config = dict(
    d_model=256,
    n_experts=32,
    experts_per_token=2,
    d_shared_expert=0,
    moe_layers=[2, 3, 4, 5, 6, 7, 8],
    router_score='sigmoid',
    balance_bias=True,
    router_bias=True,
    n_groups=8,
    groups_per_token=2,
    norm='rmsnorm',
    optimizer='adamw',
    beta1=0.95,
    dataset='wikipedia_en',
)
Below are experts of layer 2 (counted from 0) of a mixture-of-experts language model. Rows are named up (a neuron's input weights, with its number) and show model dimensions 192-255. Each number is 50 + 15 x the weight over its row's rms, rounded and kept within 0 to 99.
Before each expert's rows: a language model's description of what the expert responds to. This comes from a sample of Wikipedia text that the model never trained on.

# expert 8
What it handles: Table row ends, foreign particles
up0:57 50 40 42 51 42 72 08 55 47 43 42 77 69 40 32 73 40 43 35 75 72 60 53 38 35 33 32 58 51 33 53 24 62 50 33 49 54 37 23 32 65 81 47 55 76 39 37 22 65 55 50 37 29 20 31 77 48 41 43 46 67 58 46
up1:58 49 62 43 39 20 58 41 59 55 44 52 73 71 47 16 72 46 52 51 73 64 65 63 29 23 66 25 61 60 59 75 32 34 58 27 77 43 40 18 53 57 69 50 58 59 35 49 32 42 60 48 50 42 30 46 68 42 44 47 54 52 73 69
up2:76 54 38 28 50 43 59 47 56 67 36 59 78 66 64 25 44 54 60 59 61 61 47 88 75 42 42 44 60 61 43 39 29 59 59 61 55 64 27 60 45 66 86 49 52 81 26 78 29 60 54 66 55 33 37 43 54 69 58 34 44 69 49 51
up3:67 42 32 35 23 49 56 45 55 71 19 63 54 66 57 39 60 31 56 56 61 78 63 73 38 39 51 36 13 41 45 54 31 55 45 47 62 62 45 31 43 67 72 45 47 51 47 60 31 56 64 41 32 70 33 63 66 37 54 57 40 77 84 60
up4:67 45 69 41 54 50 45 25 59 69 45 50 67 80 45 32 63 25 52 67 66 75 58 75 43 37 59 48 41 87 58 61 42 48 84 28 87 50 46 43 46 51 59 40 53 53 73 60 37 81 68 75 38 34 16 59 61 61 69 33 37 85 26 79
up5:52 16 25 47 61 54 23 38 49 46 41 61 73 80 73 57 56 44 45 50 76 66 72 55 57 36 78 45 56 59 63 85 32 44 64 35 64 52 28 45 56 53 59 53 52 65 48 52 25 48 58 40 33 48 37 46 78 35 58 43 62 49 68 67
up6:79 34 60 39 40 69 57 55 67 63 74 66 67 65 81 55 76 52 55 52 56 56 62 20 49 60 57 65 75 72 23 39 41 41 38 03 36 37 34 72 54 69 63 51 58 49 34 53 49 63 37 43 75 45 52 49 29 64 45 55 45 55 52 45
up7:42 44 57 25 48 31 43 50 51 65 05 48 61 56 65 26 56 62 23 41 71 35 72 82 40 27 34 28 68 51 53 57 33 52 73 50 64 53 32 47 39 47 68 40 58 57 42 36 54 49 77 62 31 34 42 53 67 26 47 30 61 59 55 30
up8:74 56 62 49 44 44 62 54 60 31 48 76 72 68 77 49 77 40 53 44 72 97 54 62 32 26 46 35 67 51 21 61 36 77 67 29 52 83 42 36 28 77 75 73 65 41 41 56 39 64 60 50 33 27 41 35 67 55 38 50 39 73 42 64
up9:47 47 55 38 30 41 72 48 54 67 40 44 55 62 63 27 75 70 26 56 75 68 70 68 47 38 27 30 73 61 44 54 48 70 71 53 55 60 31 47 32 46 76 37 41 39 36 59 35 34 64 56 21 72 54 43 58 20 42 25 38 80 61 62
up10:43 48 58 21 34 38 44 47 52 62 44 60 75 49 63 31 50 29 58 66 56 76 53 57 52 44 45 32 83 64 47 36 30 57 81 35 50 59 52 50 49 53 83 59 73 70 31 48 58 55 71 51 48 46 58 49 53 52 55 62 38 70 38 43
up11:60 39 22 48 46 49 45 31 30 60 62 58 82 59 57 34 67 62 42 67 84 67 86 68 47 54 40 41 82 41 50 55 27 53 60 38 78 50 26 47 36 67 59 41 66 53 35 47 68 47 53 62 41 55 60 28 67 56 35 33 36 75 71 64
up12:57 30 12 48 15 37 45 53 59 53 53 56 66 64 66 53 65 39 43 53 55 50 69 49 59 47 24 45 56 65 45 62 16 44 82 48 70 55 14 49 39 52 65 60 49 44 40 58 25 67 54 65 40 52 43 44 81 41 21 47 49 82 68 68
up13:67 17 28 37 41 66 64 31 45 64 16 50 60 62 78 35 64 35 26 52 58 67 79 86 27 44 46 37 78 51 42 53 28 51 58 35 62 61 28 43 42 70 57 38 51 55 37 59 34 86 55 58 41 41 50 44 54 51 42 49 52 72 75 38
up14:64 34 72 31 21 31 50 61 67 60 43 68 62 82 56 49 62 26 39 52 65 90 48 47 43 30 36 41 63 64 27 57 37 76 64 40 58 58 29 55 43 37 75 54 65 46 45 71 26 61 54 49 23 46 38 44 55 67 55 51 47 60 48 34
up15:61 35 60 42 36 45 46 36 65 58 30 47 76 71 53 20 59 41 44 60 64 56 64 41 61 34 36 39 74 67 04 50 32 47 79 21 50 43 39 38 53 65 61 40 56 50 38 58 33 61 71 53 40 38 32 55 57 30 33 47 65 60 48 47

# expert 14
What it handles: Table cell starts
up0:52 41 30 04 46 33 76 49 54 81 30 79 70 39 59 34 67 59 47 72 71 62 69 44 54 28 17 41 43 47 61 74 41 62 61 36 65 60 31 18 33 69 62 36 55 60 50 64 22 71 61 62 44 37 32 26 51 40 30 32 48 77 52 58
up1:50 42 47 31 49 54 59 65 29 59 13 53 58 71 68 36 50 33 26 69 71 70 52 60 52 35 52 33 57 70 44 70 42 47 74 31 58 57 49 44 37 69 54 35 65 52 17 86 62 54 65 66 13 23 57 44 54 27 23 59 63 50 54 85
up2:84 58 53 45 57 25 41 57 63 19 47 80 46 51 57 47 58 63 26 68 52 41 41 22 59 56 49 63 56 44 56 33 32 48 40 60 29 60 53 64 43 45 37 24 48 57 72 46 60 24 54 57 50 44 35 44 56 42 30 41 58 56 58 47
up3:69 43 58 25 33 47 61 26 52 73 40 52 68 46 74 22 64 50 37 60 78 61 59 61 27 57 47 46 70 68 16 83 13 60 79 33 73 61 60 29 33 70 64 04 51 36 57 62 16 43 43 45 42 43 49 32 76 42 48 47 39 77 47 46
up4:39 23 47 10 53 37 50 31 46 69 45 62 61 56 53 02 53 65 37 52 71 43 67 64 27 44 28 47 69 82 18 64 50 57 62 37 64 67 25 26 41 63 47 25 52 76 58 78 53 55 57 80 52 44 51 55 52 37 46 45 41 58 87 67
up5:98 61 47 56 70 44 32 17 72 45 44 78 40 54 48 52 56 57 30 64 51 37 47 73 50 68 52 55 48 64 78 30 44 44 31 40 27 35 49 59 36 40 36 58 51 48 57 20 59 72 65 37 51 42 29 48 70 32 40 41 44 64 54 62
up6:54 33 54 21 42 64 71 22 57 76 34 49 64 95 70 54 44 43 58 54 47 70 72 64 41 25 34 59 49 55 34 70 27 60 61 11 57 60 39 40 27 19 81 28 65 42 33 52 18 58 60 64 26 37 28 47 44 30 56 57 54 46 67 60
up7:47 49 47 26 46 40 52 41 25 56 32 61 56 64 50 39 73 43 33 62 76 55 63 65 71 44 54 21 65 57 50 83 54 64 57 41 66 59 47 50 39 69 63 55 89 62 32 68 46 63 52 65 40 46 50 50 58 18 36 64 65 41 37 48
up8:86 19 43 23 49 29 38 27 68 56 37 66 67 71 61 05 67 34 40 71 72 60 52 59 59 62 42 43 79 66 45 69 56 54 70 39 68 60 26 47 41 65 79 60 61 53 42 48 34 69 50 75 39 65 30 49 57 56 43 24 51 51 50 69
up9:40 26 43 59 43 36 61 56 41 43 45 54 51 44 58 48 36 51 47 46 71 31 65 36 67 32 55 55 83 74 45 67 63 55 34 60 52 41 36 61 45 30 48 58 34 47 39 64 43 57 39 65 44 53 57 63 26 44 64 72 40 42 37 35
up10:60 46 36 49 41 54 37 41 74 63 39 41 57 56 75 21 62 28 43 58 62 66 58 72 56 38 44 38 66 59 35 61 49 77 80 30 81 61 39 54 37 55 40 21 68 63 14 87 20 64 80 69 42 31 52 31 62 56 50 37 35 39 44 51
up11:38 42 45 29 53 61 48 31 52 56 15 51 70 69 48 38 70 24 31 74 65 53 59 67 71 34 32 36 57 67 43 83 31 49 56 34 52 58 51 17 46 66 45 19 64 53 26 78 41 53 58 64 44 47 42 36 68 34 43 68 41 54 72 49
up12:52 47 29 26 35 44 32 45 55 74 41 72 78 41 68 54 51 39 39 88 63 47 60 45 36 22 60 53 66 58 44 58 61 65 48 27 69 69 23 73 57 66 61 46 50 46 14 85 34 43 84 56 41 39 51 42 66 52 49 41 40 59 52 38
up13:42 56 33 60 41 23 59 52 33 46 41 63 69 36 78 48 83 14 52 80 71 74 52 48 35 32 30 42 53 49 40 62 32 67 70 48 69 48 31 37 32 56 86 22 58 47 14 63 40 49 56 58 55 39 47 46 57 49 35 62 42 53 44 33
up14:48 38 54 53 45 43 44 15 76 56 28 55 58 59 62 51 38 59 35 86 70 54 47 61 40 40 40 33 75 58 52 40 39 78 58 40 74 65 38 26 43 49 67 32 50 48 29 52 37 36 46 54 26 19 45 40 54 39 56 66 36 79 44 45
up15:38 40 20 53 53 48 53 49 60 46 32 53 50 45 48 35 67 52 67 40 44 51 40 28 17 66 53 34 60 51 50 56 58 62 53 49 45 61 64 62 27 36 65 15 50 57 46 55 37 60 99 45 59 37 22 37 53 65 44 58 57 73 62 29

# expert 24
What it handles: Closing punctuation, digits
up0:54 49 44 34 49 48 58 28 49 31 45 58 67 57 60 33 74 35 49 52 71 55 83 56 64 54 27 46 71 51 07 65 48 49 81 46 50 45 24 60 34 62 69 49 59 52 25 62 11 61 66 59 52 40 26 33 50 36 41 41 37 58 51 68
up1:76 33 39 21 61 42 26 62 54 37 24 63 63 45 52 42 86 61 43 57 65 52 58 78 30 23 40 25 61 52 33 81 50 76 61 49 52 46 43 49 36 52 53 27 66 60 19 44 30 44 52 53 55 44 42 49 58 26 32 32 33 71 60 65
up2:66 49 50 26 42 48 44 36 58 61 17 71 77 76 60 44 75 54 43 68 62 41 80 66 53 41 52 18 57 33 39 41 50 51 46 42 49 39 47 56 22 63 47 36 66 60 50 51 51 84 42 72 49 27 36 52 64 30 49 51 45 73 59 58
up3:58 40 37 38 21 48 52 58 49 67 42 79 59 48 64 41 66 63 59 67 56 49 47 57 39 42 21 25 66 42 26 76 56 55 66 62 53 53 53 39 32 48 70 34 27 51 49 52 49 46 68 35 46 37 37 32 44 41 44 21 36 61 72 43
up4:68 52 58 50 43 34 57 54 51 52 09 50 65 41 63 29 62 53 34 67 70 58 72 65 53 53 40 07 70 67 54 59 42 31 73 59 52 63 46 27 63 56 88 66 65 83 38 73 26 55 58 71 30 47 43 33 57 34 49 46 54 63 41 38
up5:64 38 21 29 41 41 43 59 44 84 67 70 75 81 56 40 41 56 22 47 53 66 57 41 41 41 28 38 60 40 53 59 38 50 49 61 55 38 39 42 49 58 53 37 56 65 52 42 39 70 61 74 35 37 30 42 70 40 60 34 52 65 64 35
up6:35 55 49 40 48 29 62 53 50 49 30 52 42 50 64 15 72 45 58 58 78 52 80 57 35 33 49 41 68 56 35 63 50 53 75 48 57 72 14 36 33 56 73 26 44 59 54 70 50 67 55 43 57 51 17 46 54 45 43 49 53 62 34 72
up7:75 10 49 67 26 47 51 62 44 85 69 53 52 52 63 80 54 34 71 52 65 67 58 40 48 23 25 65 59 72 19 52 63 38 54 54 77 34 58 68 38 55 54 21 59 73 58 46 41 54 43 61 31 72 65 38 34 12 53 47 50 95 49 61
up8:94 45 34 42 50 48 54 35 63 70 46 75 58 79 62 55 32 33 18 37 78 78 43 45 22 37 43 33 62 65 35 62 51 56 62 42 40 64 38 15 32 59 49 53 73 53 08 61 20 57 75 54 39 39 60 23 49 31 45 42 37 57 39 48
up9:30 61 44 55 45 49 81 47 52 42 48 56 60 38 54 16 39 51 47 66 77 90 49 60 48 36 47 41 50 53 44 56 43 55 48 51 58 34 49 35 28 35 66 56 47 61 61 53 17 50 76 53 47 47 30 56 56 43 54 35 75 56 74 61
up10:43 24 25 42 53 54 62 50 58 32 43 52 59 68 81 25 49 55 64 73 52 69 55 38 23 33 45 33 36 66 56 55 51 66 32 44 52 56 46 52 59 81 69 59 54 59 35 87 36 35 68 53 38 49 64 58 18 53 45 57 58 42 30 73
up11:89 44 38 39 47 39 54 47 49 67 53 39 81 56 76 07 53 44 47 51 49 69 56 34 53 65 50 76 54 29 44 33 64 38 51 38 88 45 30 35 79 64 93 50 48 67 28 71 30 47 58 71 28 54 48 71 63 19 34 52 58 55 34 79
up12:65 50 78 58 25 51 59 71 54 51 31 50 42 67 55 40 60 39 36 73 58 42 29 59 68 57 28 47 62 67 22 33 07 36 42 79 61 63 70 60 70 35 33 57 60 64 60 37 59 47 60 57 33 39 70 52 32 51 58 41 55 52 38 50
up13:57 44 70 32 34 51 54 27 42 68 56 81 62 55 72 24 73 59 28 60 64 54 60 52 54 25 47 39 56 37 45 51 30 50 50 27 50 55 21 42 68 54 71 39 56 46 43 53 18 78 54 70 30 37 11 55 66 41 39 18 49 65 71 46
up14:47 58 51 41 62 68 65 45 47 45 36 44 46 50 58 37 48 50 25 47 48 73 69 62 58 50 51 65 41 25 61 49 37 41 76 42 37 49 35 31 15 46 57 44 51 54 44 43 49 84 44 51 62 62 31 61 80 48 54 32 49 45 66 38
up15:47 46 57 32 55 42 58 40 35 53 64 44 45 55 56 30 48 44 43 59 84 58 70 54 30 22 22 40 62 59 72 70 39 48 54 60 59 64 30 46 35 36 48 31 56 43 47 72 39 50 58 42 39 53 28 54 40 46 54 47 43 46 71 75

# expert 30
What it handles: Infobox labels, units
up0:54 54 32 36 36 29 43 73 48 60 42 54 56 57 73 41 44 47 30 49 82 62 52 50 24 33 15 32 86 52 24 61 42 56 72 32 75 64 27 22 39 62 41 17 45 45 36 49 38 77 56 51 22 51 54 59 44 56 62 50 51 60 69 71
up1:53 66 36 50 37 47 57 48 36 52 31 60 65 42 56 41 63 75 17 56 78 38 54 61 54 58 42 52 73 63 52 60 62 54 63 33 44 46 49 20 36 65 78 49 12 46 31 61 45 72 54 70 41 76 40 41 41 60 50 12 35 63 38 68
up2:36 71 58 56 42 29 54 60 56 61 46 47 58 38 47 61 60 38 54 57 54 37 68 34 49 23 21 50 36 36 06 55 40 40 50 39 41 50 58 38 56 54 70 46 50 58 57 43 45 39 45 31 59 11 60 42 48 49 50 56 28 31 74 45
up3:43 47 40 60 25 35 63 56 41 60 70 55 65 71 49 32 31 48 41 48 43 53 49 40 51 55 37 47 46 50 28 64 58 38 71 45 52 77 50 64 39 36 48 58 67 40 57 80 04 71 34 54 21 70 46 75 47 36 64 69 72 39 16 38
up4:62 44 57 33 65 52 48 58 65 61 27 55 59 10 41 63 71 36 34 51 46 50 50 45 56 59 56 36 50 43 38 37 55 73 42 49 46 69 63 19 45 49 47 65 42 49 38 34 50 51 46 67 48 63 64 18 75 42 62 67 15 43 71 57
up5:51 58 45 55 83 53 73 82 46 34 31 86 31 25 54 29 54 67 55 77 55 35 36 67 61 77 32 43 56 59 33 34 40 84 37 63 46 51 29 51 32 76 46 77 59 72 31 47 55 33 35 33 67 25 45 28 62 27 28 55 42 84 50 36
up6:69 41 69 32 38 66 30 43 75 60 37 53 53 46 40 68 83 39 44 50 46 34 46 39 77 45 73 28 46 30 45 28 29 82 70 60 40 34 64 48 68 47 38 54 42 49 50 49 55 44 41 44 53 52 31 51 53 27 20 54 28 32 69 58
up7:65 36 50 30 78 86 33 33 63 29 31 64 56 57 52 32 45 61 77 51 47 47 43 29 62 62 34 17 35 72 57 46 41 86 64 58 44 38 26 64 33 42 47 44 77 39 55 62 49 46 46 35 49 36 23 69 47 26 37 26 38 76 35 32
up8:69 43 62 50 55 54 14 40 60 25 13 54 59 39 51 51 80 30 26 35 52 91 64 79 44 67 48 43 34 44 51 31 32 74 87 43 42 77 59 34 25 47 55 55 38 45 54 16 55 48 87 28 46 39 54 29 71 29 42 47 62 36 45 74
up9:41 61 58 58 40 45 24 64 27 37 66 51 44 64 33 49 63 63 25 72 78 63 26 82 44 32 31 58 44 35 61 48 46 40 75 64 40 55 54 66 53 65 31 30 37 46 70 44 49 57 62 53 58 18 67 53 47 69 68 61 52 76 49 23
up10:70 41 34 39 50 27 46 44 39 74 61 56 68 48 56 05 60 41 51 44 67 67 71 46 42 46 43 52 90 68 36 55 49 87 69 43 59 46 36 43 46 72 73 55 51 59 23 45 23 59 70 67 43 40 38 55 53 34 35 68 44 60 52 64
up11:67 54 40 39 32 42 62 50 52 64 52 66 72 61 50 36 51 59 38 51 64 46 55 38 35 46 60 42 68 71 40 43 46 64 66 52 64 45 40 17 41 40 69 45 47 64 41 41 28 52 57 46 20 42 35 46 68 45 59 51 39 77 54 56
up12:69 35 42 42 66 34 40 52 63 41 18 61 66 77 71 59 61 48 38 59 53 56 56 76 43 70 36 24 55 49 24 64 31 52 67 41 54 70 31 29 44 44 66 27 54 51 49 60 23 61 66 58 13 41 34 29 38 47 53 46 32 74 51 53
up13:49 46 48 48 59 41 64 51 51 57 66 44 71 87 62 73 64 46 63 55 67 71 56 43 53 40 61 42 43 45 35 54 62 63 67 25 74 61 40 33 57 48 55 44 52 61 37 40 49 60 68 65 50 42 50 18 54 56 42 28 54 56 69 56
up14:47 48 34 48 20 50 56 42 64 46 53 39 74 60 40 64 46 48 40 17 74 54 64 59 37 44 36 45 58 72 30 48 61 68 62 53 88 61 38 37 32 86 71 48 49 58 32 47 28 59 54 52 37 50 43 32 62 62 49 49 29 51 71 54
up15:65 35 29 47 18 19 51 65 50 43 37 57 57 53 77 52 66 40 35 35 60 65 59 69 32 35 46 39 57 55 23 50 61 54 79 50 55 52 38 42 44 66 65 41 34 74 37 55 24 73 51 84 36 47 26 34 64 37 65 45 64 43 48 55

# expert 6
What it handles: Table cell separators
up0:36 38 43 23 28 54 51 44 43 44 62 52 77 52 63 40 61 68 27 59 57 60 73 63 34 69 25 35 83 65 39 29 49 67 78 60 48 61 44 39 49 62 82 18 41 45 40 49 29 49 76 67 40 53 33 21 56 37 35 40 50 68 57 50
up1:67 54 40 50 31 26 64 76 49 51 57 58 77 68 58 45 46 47 37 92 91 68 57 72 42 43 66 46 69 37 21 57 51 63 56 39 60 49 50 46 48 53 63 40 25 54 31 91 27 68 71 54 48 47 35 42 58 46 37 32 82 48 57 66
up2:54 43 29 28 25 40 74 25 74 62 40 72 73 69 71 64 77 41 47 59 70 56 53 49 22 28 52 25 53 60 39 55 36 47 41 50 58 67 40 35 58 45 37 51 43 94 29 53 54 63 59 69 44 46 55 30 77 44 69 58 45 45 71 44
up3:66 47 55 41 26 27 57 57 67 49 58 44 64 38 59 28 34 40 24 54 75 62 67 36 16 45 48 22 46 38 24 64 47 62 51 25 47 61 43 58 45 71 44 34 53 66 28 48 37 50 68 47 50 35 37 26 83 31 43 47 31 86 70 43
up4:47 61 42 21 38 45 42 46 26 58 30 73 73 59 76 36 53 55 45 66 75 64 54 46 16 46 59 44 72 57 54 67 47 67 71 26 68 50 49 27 42 68 67 28 76 57 37 54 12 62 66 48 39 24 21 38 62 51 45 44 50 63 65 60
up5:69 50 62 43 42 43 42 25 42 70 35 61 67 74 34 38 68 51 39 72 72 78 48 57 47 49 30 56 56 60 47 76 42 70 63 39 41 63 23 48 49 59 81 39 53 70 60 65 35 87 48 53 41 36 34 30 67 57 63 32 77 58 58 78
up6:67 38 46 20 34 35 42 47 29 65 61 47 66 67 52 42 59 53 28 60 70 55 75 51 27 52 30 40 77 39 22 68 40 65 36 36 46 42 18 41 35 59 84 38 66 56 23 62 17 57 35 89 35 55 55 24 62 44 56 55 52 58 64 48
up7:66 19 53 25 19 45 67 41 38 37 46 29 53 43 53 41 66 42 21 77 65 67 45 78 25 41 33 39 80 76 50 70 64 58 58 22 66 42 44 52 56 48 56 37 54 63 40 70 23 35 42 65 63 46 57 40 59 42 59 50 54 27 56 71
up8:46 53 25 25 42 62 48 72 49 51 64 27 64 41 58 41 30 34 33 47 46 81 46 64 51 71 23 43 36 76 65 39 71 32 46 59 53 58 36 35 47 51 55 53 76 55 49 76 56 45 65 63 46 33 47 56 70 70 49 65 52 45 33 29
up9:47 56 44 56 70 77 67 31 45 45 62 71 46 74 55 24 23 54 49 62 38 54 40 43 33 37 37 53 65 39 41 75 46 43 46 39 40 64 53 42 35 54 37 67 68 34 55 64 51 90 45 38 46 63 41 49 60 71 58 54 42 53 69 52
up10:80 51 24 39 43 32 51 38 85 66 16 55 66 31 51 31 79 49 47 61 69 61 79 58 37 61 33 13 68 67 56 37 37 67 58 33 65 56 29 35 30 55 49 28 62 46 35 75 33 49 52 41 43 31 38 54 62 27 38 22 59 73 69 66
up11:68 33 64 57 58 41 66 53 75 50 52 35 52 54 69 01 71 63 37 37 71 66 51 34 66 59 54 13 67 55 28 64 41 40 74 73 57 47 50 34 55 49 52 24 46 54 47 51 42 67 58 59 40 51 16 02 36 31 53 45 47 56 34 64
up12:66 70 35 53 36 54 51 56 47 65 44 48 79 52 56 29 50 42 61 70 70 72 68 64 15 60 50 29 42 53 64 57 66 60 87 38 59 81 29 41 63 53 63 64 35 48 43 59 62 55 72 52 32 31 41 40 55 47 57 27 36 88 41 64
up13:60 39 39 21 35 40 52 38 63 59 42 61 68 90 80 16 54 48 38 73 70 61 56 55 52 38 36 31 62 79 42 31 56 43 71 49 49 56 06 46 43 52 80 39 66 52 48 39 38 69 55 54 54 40 32 63 52 34 44 68 62 60 48 54
up14:35 23 41 37 56 50 56 39 62 35 48 58 46 57 42 36 70 13 68 41 62 59 72 57 81 30 18 29 69 30 58 58 25 52 63 36 65 65 34 31 38 56 39 45 70 63 37 51 32 49 53 76 13 45 44 52 70 50 59 27 42 64 61 48
up15:35 27 22 62 57 37 27 39 53 65 62 44 55 83 48 43 23 49 44 60 62 59 73 49 51 58 55 58 68 50 16 74 77 60 67 54 65 74 57 27 51 51 83 42 46 66 55 74 30 68 51 55 47 38 28 68 33 32 53 37 50 57 36 59

# expert 25
What it handles: Final year digits
up0:69 55 39 65 53 32 42 48 58 63 37 75 72 60 29 53 35 71 42 54 62 61 47 66 46 51 45 45 43 71 40 59 33 73 78 18 70 52 49 60 58 52 56 40 48 70 65 51 42 62 54 55 59 41 36 38 73 31 59 52 36 68 51 67
up1:78 34 67 66 65 50 66 64 33 57 63 38 59 22 61 54 39 45 31 76 62 78 48 55 39 56 41 61 36 56 45 41 58 60 36 05 74 52 16 26 34 52 65 32 52 54 53 68 32 54 62 69 41 38 59 62 31 39 36 60 58 60 47 53
up2:54 62 44 56 48 47 41 38 58 73 41 67 56 61 51 43 45 46 38 84 73 65 78 61 47 33 50 41 66 76 50 58 46 57 74 15 58 74 35 40 43 69 74 25 64 73 36 48 31 51 32 53 55 21 56 36 47 46 53 22 43 69 40 71
up3:60 46 60 43 34 53 68 47 48 56 44 64 38 27 58 49 63 54 52 59 93 46 39 50 51 44 39 43 62 58 44 55 35 66 47 39 52 63 26 50 46 52 68 65 54 79 51 33 53 76 69 50 47 47 46 42 57 52 45 39 51 80 49 57
up4:48 29 46 34 49 43 48 29 49 37 41 50 57 54 59 23 68 49 42 61 58 72 53 71 60 55 33 41 69 74 61 54 33 45 62 49 61 53 30 45 27 40 48 35 57 70 32 40 53 55 69 55 52 23 31 47 62 64 46 68 36 48 38 47
up5:46 75 40 36 63 76 38 25 67 53 44 40 55 52 45 61 54 62 35 22 41 57 54 47 54 53 49 38 34 33 38 37 63 50 56 57 53 51 50 38 68 32 29 44 34 54 55 52 52 56 50 76 69 68 56 60 61 63 52 85 39 39 62 75
up6:38 69 49 15 52 46 43 45 76 58 52 70 65 58 48 40 52 58 19 54 52 60 53 55 32 33 44 47 81 41 26 59 48 66 79 61 64 78 39 54 40 56 70 29 60 69 31 55 41 62 61 54 61 45 38 50 62 49 29 41 53 54 44 60
up7:45 44 35 39 40 14 35 53 34 57 51 52 84 21 54 38 49 48 37 71 74 51 58 68 32 16 10 20 56 44 41 54 62 73 66 42 48 63 29 49 21 52 67 60 56 69 36 47 38 91 51 50 38 20 49 39 56 31 61 35 49 54 63 58
up8:84 13 41 37 45 36 64 47 49 61 54 57 62 47 57 35 57 49 54 80 49 66 43 58 44 45 50 51 76 63 56 71 58 68 56 30 55 57 24 28 44 63 61 47 60 78 28 43 25 65 56 41 45 32 56 33 94 42 49 34 31 74 55 56
up9:66 51 64 55 50 36 66 51 40 71 39 38 59 29 59 41 37 61 18 25 71 72 63 49 36 42 36 63 62 26 35 76 43 55 67 37 57 58 56 21 37 45 53 26 45 57 34 33 25 65 56 58 61 53 47 46 65 29 61 28 47 63 51 57
up10:41 59 18 38 36 47 63 33 89 61 71 61 40 66 41 63 43 51 51 47 43 76 64 50 56 56 60 39 35 71 00 60 34 31 60 52 52 40 53 73 59 47 55 62 73 53 49 87 48 39 62 60 18 34 51 47 44 56 42 23 27 39 84 40
up11:51 78 57 49 18 30 41 53 37 31 00 64 36 32 17 43 44 53 57 33 64 34 57 58 42 54 56 48 66 48 64 49 60 51 79 50 39 47 54 34 51 55 54 34 66 35 45 41 72 63 41 18 68 47 32 61 71 67 30 12 68 53 63 45
up12:37 40 45 26 23 37 68 17 48 46 34 63 53 54 63 33 52 42 23 49 68 56 54 54 45 42 30 53 66 44 40 42 47 68 78 42 63 63 33 35 36 73 54 19 56 39 39 70 47 68 69 63 46 46 47 47 62 44 56 36 44 49 76 59
up13:72 32 55 45 37 42 55 35 51 66 41 73 51 65 65 46 66 39 67 45 63 71 37 63 30 48 39 29 40 39 39 35 48 55 69 42 27 86 30 40 50 73 77 62 71 60 56 40 39 42 74 56 45 40 65 48 36 29 39 40 49 59 54 58
up14:79 47 34 47 60 67 62 56 44 38 51 57 45 62 66 25 50 24 64 43 53 19 48 71 80 64 56 42 56 38 57 45 41 41 24 73 38 34 30 21 43 50 34 61 82 40 49 50 67 73 53 39 78 38 43 55 56 40 32 55 60 52 37 52
up15:51 36 64 63 67 48 54 35 83 56 39 70 58 47 70 56 58 52 35 72 86 65 50 43 76 47 51 43 55 55 48 50 59 76 80 51 53 49 20 50 44 48 60 61 65 59 31 56 21 57 79 53 67 47 35 58 61 19 36 35 40 46 64 66